Weights of a small mixture-of-experts language model, trained from scratch on English Wikipedia: 64 experts in each of 11 layers, 96 tanh GELU neurons an expert.
Below are experts of layer 7 (counted from 0) of a mixture-of-experts language model. Rows are named router (the router's row for the expert), up (a neuron's input weights, with its number) and show model dimensions 0-255. Each number is 50 + 15 x the weight over its row's rms, rounded and kept within 0 to 99.
After each expert's rows: a language model's description of what the expert responds to. This comes from a sample of Wikipedia text that the model never trained on.

# expert 43
router:67 48 58 46 58 52 53 75 45 52 52 76 36 23 54 61 65 34 62 47 56 57 71 57 23 25 40 39 88 46 61 36 41 65 33 31 39 60 44 49 39 61 50 58 60 50 64 40 88 86 21 77 73 48 63 53 33 40 50 49 44 59 60 70 80 41 39 42 55 66 66 59 55 71 58 22 63 67 26 48 44 54 36 53 39 40 53 85 53 41 50 35 38 28 55 61 51 76 47 37 44 48 64 35 47 57 35 56 53 63 42 44 63 64 36 24 55 51 24 58 60 57 28 56 65 59 54 62 30 57 53 37 56 11 63 62 24 24 51 51 50 56 52 43 41 45 62 30 51 57 40 43 55 24 33 29 34 33 36 62 57 61 53 52 60 54 38 42 65 77 75 24 46 49 39 46 70 36 60 94 30 82 41 49 35 46 44 51 53 62 30 21 56 40 63 68 42 56 48 46 82 44 59 61 35 65 49 55 45 28 55 51 60 64 80 50 75 36 64 42 56 29 79 50 48 36 42 05 00 63 42 61 49 52 36 55 54 40 54 30 58 35 43 52 56 38 44 57 57 75 59 37 52 53 45 47
up2:35 55 47 48 51 48 67 58 32 73 37 38 43 27 40 27 44 35 63 32 55 72 58 84 49 34 56 36 48 28 56 72 76 53 30 59 34 44 41 34 61 63 52 44 51 36 67 50 45 49 50 43 45 19 16 46 38 35 55 60 51 73 57 59 13 52 54 61 53 53 36 49 66 37 33 49 56 25 41 39 52 59 42 58 46 58 73 49 23 62 38 45 31 43 54 54 66 66 71 61 20 48 84 36 51 34 57 55 48 67 48 54 40 49 82 34 32 49 26 52 50 57 56 68 45 64 50 89 68 48 24 39 84 37 54 53 29 75 63 37 47 58 52 38 37 74 82 41 62 34 65 66 51 75 20 39 63 82 66 28 55 69 29 56 48 46 37 52 49 77 66 57 44 62 44 64 82 67 75 60 55 65 56 52 33 46 68 42 65 51 45 88 26 51 65 67 45 59 44 53 49 38 61 64 38 53 81 67 41 60 37 51 28 45 60 42 41 66 42 63 46 39 46 43 63 31 47 45 27 38 63 66 62 56 46 66 65 34 66 34 61 21 35 72 49 48 40 39 68 63 71 87 26 55 49 45
up3:58 22 36 34 59 47 56 49 74 36 31 61 32 25 38 52 47 43 55 68 57 58 50 60 80 34 43 55 27 62 75 50 50 61 26 33 43 33 78 58 81 58 42 50 54 50 43 55 35 75 18 63 46 83 62 36 44 52 59 58 93 50 47 42 71 39 33 48 35 52 41 48 62 76 52 45 46 57 30 29 50 60 51 66 73 62 41 59 49 74 47 32 40 46 48 56 44 78 50 37 34 41 32 31 39 52 40 24 50 56 51 35 39 51 38 27 56 32 39 37 43 50 18 46 33 65 23 30 53 77 60 44 34 49 61 53 70 61 45 58 50 52 50 47 33 42 36 66 24 56 41 62 46 62 63 31 62 39 48 44 71 57 55 69 50 88 63 61 36 64 70 37 73 19 21 45 61 42 55 51 64 47 77 53 41 27 52 80 48 45 35 19 40 27 65 42 52 30 46 51 29 64 52 71 32 49 57 33 42 31 34 60 46 38 82 40 49 25 65 44 56 53 23 70 46 61 51 55 40 73 66 46 53 70 21 73 33 57 38 48 72 58 25 28 58 44 36 49 57 74 58 39 59 65 44 85
up4:54 48 35 57 36 67 61 47 58 43 35 51 43 45 52 42 49 39 47 59 63 56 56 60 66 60 67 33 51 34 54 55 50 80 62 35 40 59 51 41 61 42 39 53 38 67 53 58 86 13 49 30 38 59 36 65 41 30 19 54 70 81 52 30 45 44 47 53 66 41 51 38 35 44 81 43 40 74 52 28 49 56 77 24 50 57 54 38 26 55 44 54 53 61 31 57 98 55 47 55 46 53 72 34 68 27 57 29 45 41 54 30 44 58 29 58 23 62 71 86 54 21 45 52 74 32 69 49 64 56 43 38 52 35 49 57 82 46 27 33 79 51 42 42 52 52 68 57 43 43 55 41 57 44 59 54 58 52 31 50 40 35 09 36 54 34 36 48 32 66 55 40 54 32 53 16 61 34 47 49 64 56 42 70 40 65 63 25 51 75 45 54 42 52 57 53 19 52 53 72 51 53 16 42 45 54 65 58 90 44 22 59 37 30 74 70 68 58 54 53 40 45 67 33 81 64 63 61 78 76 56 43 56 57 34 19 42 52 27 52 60 55 32 65 31 22 53 65 52 39 75 47 50 39 41 63
It responds to: Word-final letter pieces. Short closing pieces of words and names, often single letters like e, y, l, o, as in Cha(se), Goyett(e), Do(o).

# expert 30
router:14 39 56 54 78 30 70 72 60 41 51 68 30 21 48 21 57 17 56 62 39 51 55 16 49 49 57 27 57 57 46 48 28 48 74 25 52 24 73 68 46 46 02 60 57 37 50 47 63 41 51 62 38 45 55 65 46 51 55 65 39 37 80 43 61 39 37 72 37 60 52 26 56 66 59 37 56 46 58 34 36 61 30 53 32 66 94 78 55 49 49 36 50 56 45 57 59 81 65 45 71 38 45 31 67 45 48 64 51 76 33 43 50 30 49 52 48 24 38 51 38 62 61 57 58 53 61 36 39 59 57 14 55 26 79 56 45 74 58 67 49 66 39 59 48 47 71 32 64 66 35 33 29 65 39 36 46 55 38 32 34 79 53 48 54 48 54 55 51 56 77 42 47 31 25 70 44 45 53 61 61 41 58 70 26 40 44 69 34 54 47 57 74 54 28 84 66 35 40 37 72 67 57 32 41 33 25 70 48 69 47 53 49 49 58 59 38 37 84 66 49 42 47 50 48 58 48 35 28 46 23 69 50 38 73 54 30 40 43 59 53 54 58 47 45 36 70 47 17 63 58 60 50 59 39 71
up2:65 57 70 15 64 71 46 79 32 56 35 56 72 19 22 44 60 40 62 21 51 06 51 38 51 67 67 53 61 47 61 53 26 43 30 44 51 79 47 39 35 46 23 82 58 42 59 86 67 67 49 42 42 53 73 34 54 46 43 38 25 45 67 59 49 44 60 49 61 61 77 64 39 53 66 51 45 51 72 68 46 70 25 37 32 63 62 70 39 39 24 24 67 22 39 29 82 74 53 51 38 64 47 00 59 26 60 19 55 40 46 66 59 72 24 46 59 45 62 52 74 54 25 64 70 56 25 37 50 34 61 65 51 72 47 59 42 37 53 39 43 60 58 40 27 46 32 49 43 69 59 67 58 53 74 47 47 62 51 40 52 58 63 71 37 46 51 56 62 57 58 23 56 62 51 47 35 38 48 63 50 56 75 61 55 69 55 58 42 43 45 46 58 49 51 91 85 56 67 51 65 56 48 49 31 43 54 14 48 39 50 60 46 71 54 56 43 58 70 45 50 48 61 47 52 52 37 56 24 38 31 60 46 60 44 56 53 53 65 56 59 44 25 43 48 46 49 61 57 64 42 36 19 50 66 69
up3:45 72 57 56 48 15 69 55 45 63 49 72 41 52 27 44 63 68 38 39 52 67 64 61 58 28 41 47 63 59 40 39 46 74 35 54 67 68 50 38 42 26 26 57 40 54 54 64 74 44 27 32 51 30 45 42 26 33 68 36 58 57 33 48 30 39 31 62 61 57 39 66 48 39 48 50 59 60 60 52 47 39 44 40 57 45 76 27 37 54 70 58 52 47 70 32 59 46 75 73 54 86 51 22 49 89 50 74 66 46 46 59 39 68 65 73 35 48 45 44 74 52 60 38 69 42 51 45 84 63 66 36 27 35 49 47 26 54 33 50 10 45 47 35 58 58 33 43 68 28 46 40 30 46 40 38 40 52 59 57 41 58 57 73 33 69 56 07 46 46 58 57 30 58 57 52 71 67 30 57 70 44 44 52 50 29 29 33 56 37 44 46 49 38 16 61 74 92 49 45 51 76 52 45 39 82 77 31 71 34 49 56 56 49 37 46 27 49 48 60 46 47 63 53 48 68 38 48 48 53 05 41 51 50 66 53 56 12 73 47 33 37 40 28 46 57 44 36 32 57 69 48 39 57 27 66
up4:62 44 47 41 59 42 53 33 58 25 55 55 56 30 65 52 62 46 48 47 35 34 63 30 49 49 53 41 52 57 34 46 28 46 52 58 49 52 53 81 60 58 41 33 16 39 49 09 69 38 74 55 53 13 48 88 45 31 55 52 44 45 59 39 43 44 32 40 57 41 57 32 48 60 73 59 53 45 39 44 56 40 40 48 50 45 37 90 57 39 50 52 66 70 36 41 58 40 45 41 51 41 31 19 63 38 54 71 70 58 49 58 38 36 58 28 47 39 53 53 30 64 51 48 47 43 42 52 57 54 39 50 35 35 58 52 40 73 73 35 53 16 27 69 50 43 29 11 61 70 65 59 69 47 27 77 41 65 65 51 36 67 68 45 34 44 51 42 72 59 09 95 44 04 58 44 22 38 59 37 38 46 17 55 42 48 62 29 55 66 51 45 62 49 67 36 27 52 45 61 33 31 55 45 58 23 45 73 46 70 39 57 59 59 57 53 76 92 42 43 61 55 48 45 48 58 55 50 55 37 22 36 50 47 62 46 66 29 48 59 85 45 65 46 89 60 40 65 55 55 38 53 60 24 73 69
It responds to: Openers and line breaks. Opening quotation marks, parentheses and paragraph or list line breaks that begin a new quoted phrase, item or paragraph.

# expert 14
router:47 20 67 56 75 42 56 44 80 34 47 59 25 31 85 35 56 56 63 72 45 43 64 20 51 69 58 33 63 37 44 35 34 33 45 39 82 47 68 55 50 34 32 58 44 28 62 44 69 73 56 49 38 33 50 40 10 46 60 64 54 63 49 35 71 47 23 42 59 59 40 46 50 41 57 41 60 31 13 54 08 65 46 51 27 57 74 66 44 39 57 60 69 55 65 28 28 62 48 50 49 56 68 02 55 48 73 38 55 51 31 63 43 53 46 31 40 52 57 47 28 55 52 43 84 37 54 64 50 49 62 41 61 51 57 54 33 53 46 62 48 72 28 53 38 50 61 44 54 55 19 49 51 39 62 41 69 42 47 55 29 53 62 60 56 45 49 42 43 55 49 47 27 31 25 71 49 54 36 42 37 69 63 75 41 54 43 45 67 43 42 35 66 23 30 56 52 27 24 42 72 63 53 57 43 46 23 86 43 33 34 73 43 21 61 63 48 58 52 40 68 31 50 66 62 80 39 23 33 66 44 81 78 74 51 59 43 70 47 54 63 47 46 66 52 35 52 45 61 58 64 52 60 72 49 77
up1:18 47 30 38 51 47 43 72 41 28 55 55 48 59 55 71 34 66 73 58 61 62 53 52 56 46 61 43 57 56 57 40 52 47 59 38 51 52 60 66 64 45 49 58 19 59 42 57 51 58 52 46 62 63 69 05 49 30 66 39 24 61 44 21 72 41 41 67 29 49 35 68 34 39 43 61 55 47 55 48 56 37 52 33 45 57 62 71 45 47 64 46 43 60 59 53 56 58 69 70 48 43 87 53 42 73 46 71 26 66 48 53 27 59 52 89 62 36 36 51 83 88 60 38 46 75 73 52 62 37 37 44 60 42 47 40 68 74 40 30 49 55 73 95 36 31 58 60 72 47 46 58 30 31 39 25 40 18 69 52 59 55 63 75 60 34 44 49 56 55 53 51 56 47 50 30 13 43 53 38 48 73 65 36 53 70 39 73 46 57 45 44 55 36 46 29 64 56 54 44 64 30 52 41 53 42 37 32 40 52 45 88 41 43 54 58 46 77 55 51 98 49 50 69 68 67 51 49 54 77 59 56 46 77 65 52 85 59 52 60 16 56 37 61 27 56 57 76 78 54 43 42 32 60 34 63
up2:66 43 37 80 56 61 61 36 53 35 13 59 33 25 63 49 52 66 45 54 47 59 47 32 23 31 42 67 48 66 24 42 61 39 46 30 70 53 33 57 66 19 40 57 41 48 38 36 42 60 33 63 72 39 66 59 57 41 58 66 33 57 48 56 32 47 61 12 11 58 28 39 51 46 27 47 69 31 54 44 69 56 40 73 46 56 48 54 55 31 42 56 46 70 52 51 57 54 79 78 40 53 75 52 62 55 67 59 57 34 35 49 27 38 21 94 56 43 59 50 43 45 79 42 91 72 76 58 26 51 50 45 44 49 50 43 57 47 45 45 73 61 58 60 35 37 71 33 38 79 78 28 46 45 48 72 44 55 68 55 43 42 59 68 59 59 69 45 61 47 49 61 40 83 29 65 55 33 39 51 58 46 50 59 53 50 30 51 45 56 43 45 86 52 42 50 70 69 42 56 30 69 43 62 50 51 61 59 54 73 61 32 56 55 63 49 54 32 66 19 50 42 49 54 76 37 90 65 45 53 12 68 60 39 60 41 62 72 66 45 69 36 63 78 63 47 50 56 69 76 71 53 43 60 44 55
up3:73 36 59 49 64 56 67 56 77 44 26 74 32 51 52 54 48 63 62 17 50 58 75 08 29 49 48 71 61 56 46 47 26 24 37 65 52 57 23 60 51 52 36 63 52 53 29 58 17 54 26 53 58 45 54 46 50 34 54 50 38 59 49 38 64 20 34 32 35 65 74 79 41 53 52 50 64 54 77 30 19 54 53 61 39 54 55 80 44 45 51 50 42 56 49 67 49 52 65 41 53 36 40 40 55 34 82 49 43 43 33 50 54 55 13 33 43 66 49 41 72 37 63 53 41 50 47 63 28 71 46 46 62 51 42 39 44 28 35 22 37 24 55 53 73 77 75 64 29 61 64 30 51 49 63 62 21 59 54 38 55 79 55 67 78 48 55 50 48 42 51 32 40 62 57 77 60 34 51 71 43 68 35 44 32 58 32 55 12 68 52 41 58 42 57 59 71 52 61 68 45 80 36 55 48 38 67 51 48 61 51 41 73 22 52 55 26 38 61 37 66 48 44 48 51 70 78 74 62 48 67 62 58 53 69 54 37 74 52 28 39 59 67 14 66 54 21 57 69 38 80 54 56 62 58 43
It responds to: Articles and copulas. Articles a/an and forms of be (is, was, were, been) after subjects, plus opening parentheses and equals signs.

# expert 54
router:66 57 42 53 60 25 57 63 46 59 67 50 43 46 60 49 78 56 45 43 46 68 61 19 30 27 53 33 70 35 53 65 43 58 42 32 57 47 52 45 74 48 63 66 72 49 60 75 65 55 35 24 34 52 66 32 25 56 70 56 39 51 58 56 50 28 24 44 66 67 61 35 56 68 80 25 07 72 20 38 39 57 54 49 40 52 74 58 49 46 47 61 54 56 40 43 44 50 56 64 48 65 90 48 59 46 48 38 37 41 42 15 59 18 60 58 39 38 49 55 38 53 51 74 57 43 65 47 48 62 60 25 54 33 78 80 41 37 68 60 54 35 43 54 43 49 73 56 58 38 58 57 56 49 64 38 72 50 45 24 63 53 46 48 51 60 54 57 43 50 54 33 45 38 11 47 67 64 08 49 50 50 40 69 27 70 46 47 51 72 48 41 57 53 57 50 57 50 54 37 47 57 47 67 10 78 34 81 51 42 29 63 61 55 57 70 67 34 82 47 42 26 83 41 48 84 39 68 52 79 40 56 49 73 68 48 33 54 56 41 60 31 35 77 58 31 45 34 58 71 70 79 46 59 63 57
up1:77 37 42 45 56 07 45 47 53 79 34 61 23 65 34 35 31 68 46 57 42 69 66 09 35 41 36 47 36 23 54 70 49 64 35 51 29 71 68 46 53 50 30 79 62 38 42 74 46 39 24 53 41 39 67 60 42 49 66 53 47 40 52 63 56 13 45 39 36 56 43 60 43 34 64 42 44 40 45 53 27 62 48 56 59 62 60 93 28 69 50 65 48 60 31 43 50 40 55 49 34 48 56 39 38 45 46 48 43 47 33 33 46 42 69 54 27 46 15 65 28 35 35 79 52 71 53 03 35 33 49 47 69 50 64 40 29 57 70 34 36 56 23 77 48 55 66 45 55 50 63 50 50 41 47 63 58 41 34 36 64 63 56 62 58 48 34 38 61 68 69 51 46 50 27 31 58 32 10 55 25 39 40 54 49 70 51 41 70 42 49 38 53 39 38 83 70 74 55 48 60 33 45 62 51 53 28 47 59 50 29 65 61 41 71 51 57 25 61 62 55 45 50 56 53 84 49 42 56 53 74 50 46 60 75 45 56 50 64 30 70 61 45 42 43 43 41 19 52 84 77 57 78 52 55 33
up2:31 58 53 45 45 49 53 36 61 44 44 46 44 68 48 52 57 34 61 41 62 33 55 45 62 49 48 54 45 49 52 76 29 39 64 22 28 64 90 21 84 40 52 46 47 42 55 49 95 62 73 31 59 45 53 37 37 21 37 48 56 63 42 48 52 78 54 48 61 77 52 31 46 63 60 50 26 39 29 52 61 52 56 47 60 48 70 41 78 33 50 07 59 54 37 51 77 43 49 62 38 32 69 54 54 65 62 46 66 58 47 59 64 33 46 74 24 40 69 50 59 34 53 63 60 38 55 22 27 41 37 42 60 36 58 48 64 42 48 33 61 63 26 64 38 57 42 78 37 34 46 97 33 49 91 43 27 40 62 31 51 72 45 61 40 12 55 52 51 57 52 69 61 63 52 60 44 22 58 67 45 48 67 55 46 31 47 41 91 49 47 48 42 50 44 82 53 44 35 41 30 46 45 44 36 51 46 59 41 44 83 38 49 45 40 45 87 57 50 49 45 48 28 56 78 52 59 58 75 52 36 33 61 60 14 40 50 53 47 54 46 12 47 75 44 39 45 24 32 59 70 68 50 61 56 40
up3:55 56 57 54 52 37 49 60 37 49 60 40 47 47 58 46 80 71 42 42 56 50 58 19 33 84 22 10 53 67 50 64 34 60 51 37 37 65 48 32 45 74 63 56 81 59 49 47 32 42 50 44 69 61 84 85 38 59 61 63 35 63 44 58 68 34 44 65 36 75 60 62 38 53 85 44 31 57 28 47 40 56 66 57 51 33 58 50 55 66 51 81 35 26 61 53 81 42 45 28 36 23 87 55 43 55 54 61 50 50 46 21 87 50 54 40 34 75 15 50 55 32 69 64 51 31 34 68 54 74 56 54 71 50 58 63 45 41 26 57 35 40 44 64 47 54 78 51 69 36 43 62 50 52 54 36 63 42 36 45 79 59 36 71 56 61 69 69 57 63 58 50 41 70 41 39 50 19 43 63 65 44 59 35 46 67 46 51 46 36 50 61 68 62 50 50 74 36 35 55 52 35 66 43 44 74 35 46 67 55 66 40 65 39 53 44 72 52 62 49 29 48 78 41 32 38 29 37 57 64 51 44 53 41 72 67 42 40 44 13 29 46 63 27 68 54 26 32 52 71 51 67 66 67 71 31
It responds to: Asian name syllables. Syllables of Chinese, Thai, Indian and other Asian names, such as Ho Chi Minh, Ay-utt-haya, Wu-Tang, Li Bin, Lin Shao.

# expert 58
router:45 10 42 48 66 59 30 41 44 69 60 59 21 38 63 29 56 51 41 63 65 63 48 21 52 35 52 20 68 75 41 50 51 59 39 28 62 42 86 50 60 44 49 60 29 29 66 36 56 65 61 36 78 16 41 45 38 58 41 76 48 71 72 48 44 23 36 41 56 55 15 43 65 29 71 38 49 40 34 43 54 53 84 63 59 49 53 59 59 57 58 47 51 31 38 39 55 63 63 48 48 45 69 46 57 64 66 39 58 69 33 56 45 41 47 54 64 16 35 45 39 29 37 96 55 21 39 55 65 57 50 37 41 27 66 52 22 58 49 59 53 67 47 47 35 48 47 34 48 27 39 51 61 26 21 28 69 56 43 59 42 62 47 84 67 52 47 40 42 82 50 12 20 52 35 49 45 52 36 57 55 66 54 72 32 38 42 37 64 70 30 37 52 65 52 54 73 29 46 37 64 62 50 48 32 65 41 58 26 43 66 74 52 66 39 57 55 54 34 73 71 35 69 47 47 54 24 33 27 78 57 61 50 57 43 48 52 51 59 71 43 38 74 63 79 30 61 50 42 59 34 56 49 65 52 44
up2:66 28 70 29 63 38 37 52 69 62 86 57 32 44 63 52 57 55 54 51 39 53 43 67 30 68 38 26 57 49 31 99 52 45 28 53 68 73 54 50 43 50 56 39 34 63 51 34 22 58 39 59 66 53 44 69 64 03 24 47 87 58 58 23 56 49 50 31 79 53 79 63 59 67 68 39 60 48 62 38 52 74 81 56 77 60 61 63 41 72 65 29 58 45 68 47 57 34 47 40 54 45 49 51 50 53 34 47 61 60 52 51 66 45 72 48 67 51 56 57 53 45 43 37 52 43 32 48 41 70 47 38 11 43 65 74 57 34 49 51 44 49 45 55 26 54 63 44 17 68 58 40 32 63 64 54 63 59 69 59 29 31 63 50 55 53 66 50 59 65 52 66 54 76 37 17 65 45 44 31 71 64 54 54 37 73 42 63 63 42 58 20 47 46 68 61 53 52 51 28 53 50 54 58 37 52 84 55 39 21 60 59 60 45 14 58 66 63 60 55 54 41 78 47 94 50 69 43 60 57 69 47 30 59 58 46 51 46 93 53 63 54 48 59 54 48 46 70 50 51 70 49 27 59 44 33
up3:45 42 43 45 62 76 52 87 46 38 71 48 43 46 86 69 58 48 57 56 58 54 58 50 55 26 65 43 57 60 69 50 62 46 61 27 45 41 38 52 62 34 37 64 60 62 61 46 63 48 42 75 59 36 48 50 59 34 49 39 53 45 53 64 36 65 60 38 40 57 36 23 55 48 44 46 44 99 62 41 54 47 46 37 51 43 59 52 47 42 43 67 36 43 40 35 22 32 64 26 54 40 77 43 56 62 44 45 36 22 53 39 71 32 49 47 41 24 17 64 73 43 61 83 50 53 38 55 43 61 54 40 29 25 57 60 49 33 83 55 39 43 81 45 35 38 49 61 60 44 81 53 46 54 18 40 56 97 53 48 38 35 72 53 52 28 35 55 77 58 53 26 48 66 36 49 34 70 34 53 55 68 28 42 51 74 64 78 44 35 39 43 36 54 64 53 56 49 32 38 47 79 57 39 30 49 75 50 44 29 75 46 35 93 42 54 53 40 53 51 37 50 45 50 67 74 29 32 20 82 70 58 39 58 47 62 51 25 43 52 50 51 54 20 32 50 81 70 48 61 35 51 28 39 21 39
up4:44 09 52 58 58 47 51 20 46 46 70 45 40 43 41 47 58 61 48 52 41 84 68 61 51 27 51 44 46 35 35 59 50 27 62 46 20 99 28 45 62 78 76 81 71 52 43 47 46 59 63 56 44 36 57 69 49 30 63 49 57 59 46 59 77 56 45 59 54 59 44 40 45 49 47 45 32 72 58 39 42 49 38 38 43 51 39 58 46 50 56 34 64 31 80 76 55 34 42 40 50 40 63 54 52 86 32 47 62 97 60 39 17 57 54 67 75 44 43 70 33 49 58 40 37 58 63 60 60 62 33 42 41 51 57 74 32 68 50 40 62 79 51 49 37 51 77 56 76 48 33 65 24 29 50 45 65 47 35 54 49 70 40 29 35 46 50 64 38 60 66 53 74 30 41 25 57 28 28 59 10 56 46 58 40 71 65 61 54 69 54 23 39 45 42 61 71 34 21 30 35 50 51 36 26 37 58 63 50 63 45 46 30 31 50 57 67 53 62 54 53 47 56 38 32 29 44 61 56 73 45 59 78 31 16 54 41 51 61 51 39 62 63 45 44 61 67 31 48 39 64 82 54 43 56 30
It responds to: Copula and articles. Function words in definitional sentences, especially a after a comma or is, and was, is, became, This, The.

# expert 38
router:38 32 79 35 71 48 64 50 46 64 56 66 38 32 50 61 88 37 53 45 49 60 79 32 45 57 40 30 74 52 46 53 51 46 53 35 47 55 54 48 59 49 19 70 61 35 56 53 72 55 20 52 38 36 55 45 50 48 22 71 34 51 73 35 76 18 36 59 57 77 40 37 53 47 74 31 52 57 35 40 20 75 31 43 37 67 45 65 47 71 55 48 75 53 48 47 63 66 50 54 52 31 73 17 38 44 51 34 43 68 22 28 27 46 61 43 66 58 49 58 38 50 51 63 72 21 43 78 49 65 55 38 48 53 65 50 45 41 30 49 36 63 32 30 28 22 57 47 48 61 45 48 46 42 36 48 62 50 50 43 48 65 23 55 64 46 44 67 36 72 73 44 34 42 34 38 78 61 38 56 44 62 36 91 18 58 37 56 25 48 49 38 43 43 44 64 80 18 27 37 67 47 51 33 45 50 68 34 72 70 43 76 40 33 44 52 53 62 71 64 90 34 50 33 53 64 34 20 38 60 40 61 70 49 58 53 29 70 71 28 56 52 54 38 57 40 57 45 31 52 57 48 69 59 50 71
up0:53 67 41 36 50 49 40 61 24 53 75 50 42 73 49 33 50 43 30 60 54 65 64 65 69 36 23 71 51 49 45 49 19 45 33 50 80 50 55 29 35 44 56 27 48 51 67 18 51 47 70 75 67 34 79 68 50 45 46 52 55 41 65 58 40 46 59 73 56 49 92 44 49 44 62 55 79 54 68 41 62 41 61 35 73 52 54 37 54 69 57 46 49 53 43 11 55 45 41 72 83 31 69 09 46 66 73 58 23 42 44 30 63 45 60 67 40 59 28 39 46 70 50 65 61 43 59 19 32 52 40 43 28 48 45 58 58 57 46 47 17 52 33 56 48 60 59 24 72 60 42 32 67 54 51 30 34 61 15 68 33 39 67 39 42 50 72 51 60 73 63 41 54 09 73 68 47 72 37 53 49 32 60 61 32 31 50 44 57 49 40 47 25 52 46 58 51 52 50 41 37 59 69 84 44 27 42 65 48 35 55 34 80 78 47 59 63 54 66 46 54 46 45 45 46 26 76 64 40 67 58 60 59 78 25 52 60 40 68 50 29 48 75 20 44 55 59 50 39 55 55 59 39 49 40 41
up1:65 33 65 70 60 31 63 33 61 57 61 47 48 49 51 53 57 45 49 65 55 79 49 53 41 37 46 35 27 21 51 73 32 61 34 38 36 68 64 19 49 44 44 13 56 66 53 43 72 40 88 69 46 34 36 54 45 46 45 49 51 44 46 41 64 39 64 55 61 62 41 46 53 52 25 52 39 25 44 23 09 74 47 69 28 52 45 53 36 52 55 60 33 23 68 56 42 42 51 61 33 55 71 48 62 57 37 36 26 67 61 76 36 50 57 47 47 41 45 29 47 41 56 59 66 59 51 52 89 57 48 49 55 53 68 53 39 78 37 58 50 70 62 15 38 25 80 46 52 49 59 51 40 50 56 17 42 34 34 27 66 20 51 42 28 46 49 40 62 58 40 92 40 51 53 37 38 51 50 75 46 57 48 48 47 36 00 45 53 85 44 35 46 48 70 23 48 58 40 43 34 41 41 51 49 45 87 48 62 61 55 65 67 39 65 52 48 50 65 34 50 56 63 41 75 00 55 52 34 47 38 56 67 39 48 80 40 29 44 62 46 62 46 55 36 54 28 35 47 54 34 74 44 67 30 40
up2:56 73 51 58 50 34 60 64 52 47 50 51 67 45 41 40 71 48 42 44 57 45 48 70 41 60 53 39 70 59 57 56 29 68 50 23 68 50 79 44 51 35 42 26 83 44 81 00 59 67 35 83 50 51 69 78 37 48 56 55 36 57 73 23 76 57 65 54 29 50 70 44 47 56 75 41 29 43 31 49 66 52 44 55 66 55 64 48 63 42 26 71 42 46 67 56 54 53 49 69 39 59 49 55 47 58 36 62 21 39 72 46 53 44 74 60 82 42 57 54 68 39 40 71 71 64 49 62 58 55 52 55 30 46 53 58 32 64 52 44 62 56 67 79 57 50 51 53 71 53 78 24 97 27 54 50 88 45 60 59 56 61 54 64 54 42 59 43 65 56 70 41 34 39 75 49 39 69 47 99 39 35 40 39 65 70 29 55 35 64 43 57 46 41 58 36 39 65 67 40 48 40 43 53 38 33 60 45 38 24 21 75 56 65 54 76 45 61 42 60 45 42 48 48 45 68 21 18 49 59 63 42 25 43 79 53 45 56 36 66 49 59 54 54 42 51 43 51 54 68 18 33 66 43 52 49
It responds to: Capital letter abbreviations. Capital letters in acronyms, initials and call signs, such as the S in U.S., the G in MSG, FBI.

# expert 32
router:33 66 64 68 68 50 54 52 68 60 52 69 60 27 54 65 79 43 72 74 30 56 68 25 10 23 39 24 99 41 40 55 27 34 30 26 57 41 60 37 54 47 32 54 61 49 61 53 63 75 27 55 44 53 53 46 34 50 46 58 39 50 88 42 47 26 56 40 47 91 45 42 52 47 59 23 38 59 52 38 37 63 55 36 56 48 65 43 64 48 39 58 56 50 53 66 44 45 56 47 44 38 58 60 49 56 53 50 30 40 46 08 41 39 47 26 54 57 26 52 48 53 52 60 60 20 46 54 32 74 25 35 83 36 57 86 37 26 61 36 47 72 32 49 39 44 65 25 48 31 68 60 58 25 57 33 66 56 48 55 54 59 55 71 62 44 59 46 41 57 63 26 39 63 34 64 48 47 47 67 55 49 48 61 33 55 33 44 40 60 44 66 67 56 74 49 53 36 51 52 35 56 48 44 26 73 49 59 22 55 50 69 51 40 40 75 65 44 83 73 51 29 93 50 33 64 54 39 34 80 27 54 41 61 52 59 35 39 68 58 41 31 44 49 62 37 72 30 39 59 65 76 59 55 49 45
up1:70 45 09 77 42 66 43 68 50 58 43 40 73 69 51 52 91 43 40 17 56 41 64 55 53 55 64 38 69 38 41 68 56 67 35 48 45 51 27 61 41 58 42 49 70 55 53 58 52 47 33 71 57 42 51 54 59 45 38 36 46 46 60 39 44 62 50 70 60 80 23 49 51 29 41 46 43 72 31 46 64 50 60 69 73 40 67 65 47 66 12 39 28 44 72 63 74 49 35 35 31 48 89 72 55 55 61 38 40 68 58 51 56 61 86 28 88 48 59 54 59 67 46 57 65 52 35 65 47 38 39 28 74 51 52 99 20 45 54 72 55 53 24 46 34 66 65 48 55 49 53 30 45 62 77 64 70 54 20 40 60 49 19 51 35 59 61 36 58 31 66 42 46 54 40 70 59 45 25 57 34 42 54 59 50 41 48 48 48 59 45 51 43 47 57 77 36 46 42 39 86 46 42 36 37 58 52 50 26 41 42 27 52 55 53 68 54 54 62 59 58 40 33 40 71 30 28 19 27 77 72 64 51 45 49 55 72 45 57 35 39 51 71 32 53 31 34 22 49 64 54 58 44 60 62 44
up2:45 48 52 39 46 43 62 84 33 59 67 63 58 39 61 51 63 26 55 36 56 64 85 52 68 54 50 26 66 61 49 58 71 55 48 56 35 46 45 39 57 61 47 31 75 51 70 52 43 22 79 42 50 27 24 50 36 08 60 59 89 41 38 00 42 47 55 31 60 46 34 46 52 33 50 56 69 48 43 27 37 68 57 54 50 75 41 46 50 54 34 12 42 44 71 65 40 55 40 27 30 56 37 61 56 50 48 42 67 55 43 48 23 58 64 61 58 43 17 44 58 40 61 36 29 66 57 63 20 40 41 29 64 67 54 47 32 59 38 45 57 66 51 67 40 26 65 58 45 37 55 54 68 64 38 25 84 38 19 44 40 49 37 25 25 41 39 46 41 41 47 54 64 40 57 34 36 73 51 37 74 61 89 44 42 43 71 53 32 55 36 52 44 35 52 46 22 45 42 35 39 61 55 16 59 59 46 55 53 48 47 46 57 44 90 52 64 32 33 36 58 52 66 27 37 61 64 44 59 40 49 65 56 63 41 45 73 62 63 49 65 27 69 77 35 27 70 71 53 44 53 65 45 53 52 50
up3:31 43 53 48 45 61 87 45 68 53 55 56 17 55 71 41 47 54 42 41 32 55 48 57 70 34 33 44 37 59 77 46 26 69 48 30 59 44 34 70 57 65 38 59 56 75 41 26 61 29 72 47 58 23 12 40 50 43 40 41 64 37 48 63 34 43 38 51 79 46 47 52 53 64 57 54 44 78 41 30 53 65 52 55 79 58 50 46 05 29 53 13 58 48 42 47 72 41 62 31 28 32 46 48 59 36 43 71 39 44 49 59 51 67 19 40 25 58 43 45 36 75 39 49 48 59 55 67 80 39 56 33 34 44 37 50 37 47 36 41 61 39 63 62 50 46 76 34 57 28 43 40 51 75 43 71 58 58 27 40 59 64 43 22 83 78 85 41 47 54 55 53 69 41 55 51 58 46 61 36 45 48 18 41 48 73 30 25 17 31 37 29 52 50 63 66 47 31 44 34 64 69 30 68 74 54 50 46 43 46 78 49 43 58 86 60 73 71 61 49 50 47 62 55 76 47 64 27 45 60 62 59 43 81 39 37 65 52 40 83 53 66 50 53 40 41 43 53 58 62 45 51 44 43 29 47
It responds to: Foreign name letters. Single letters and short pieces inside non-English personal and place names, e.g. Nugza-r, Gjallarho-r-n, Ta-ji-kistan, in lists and squads.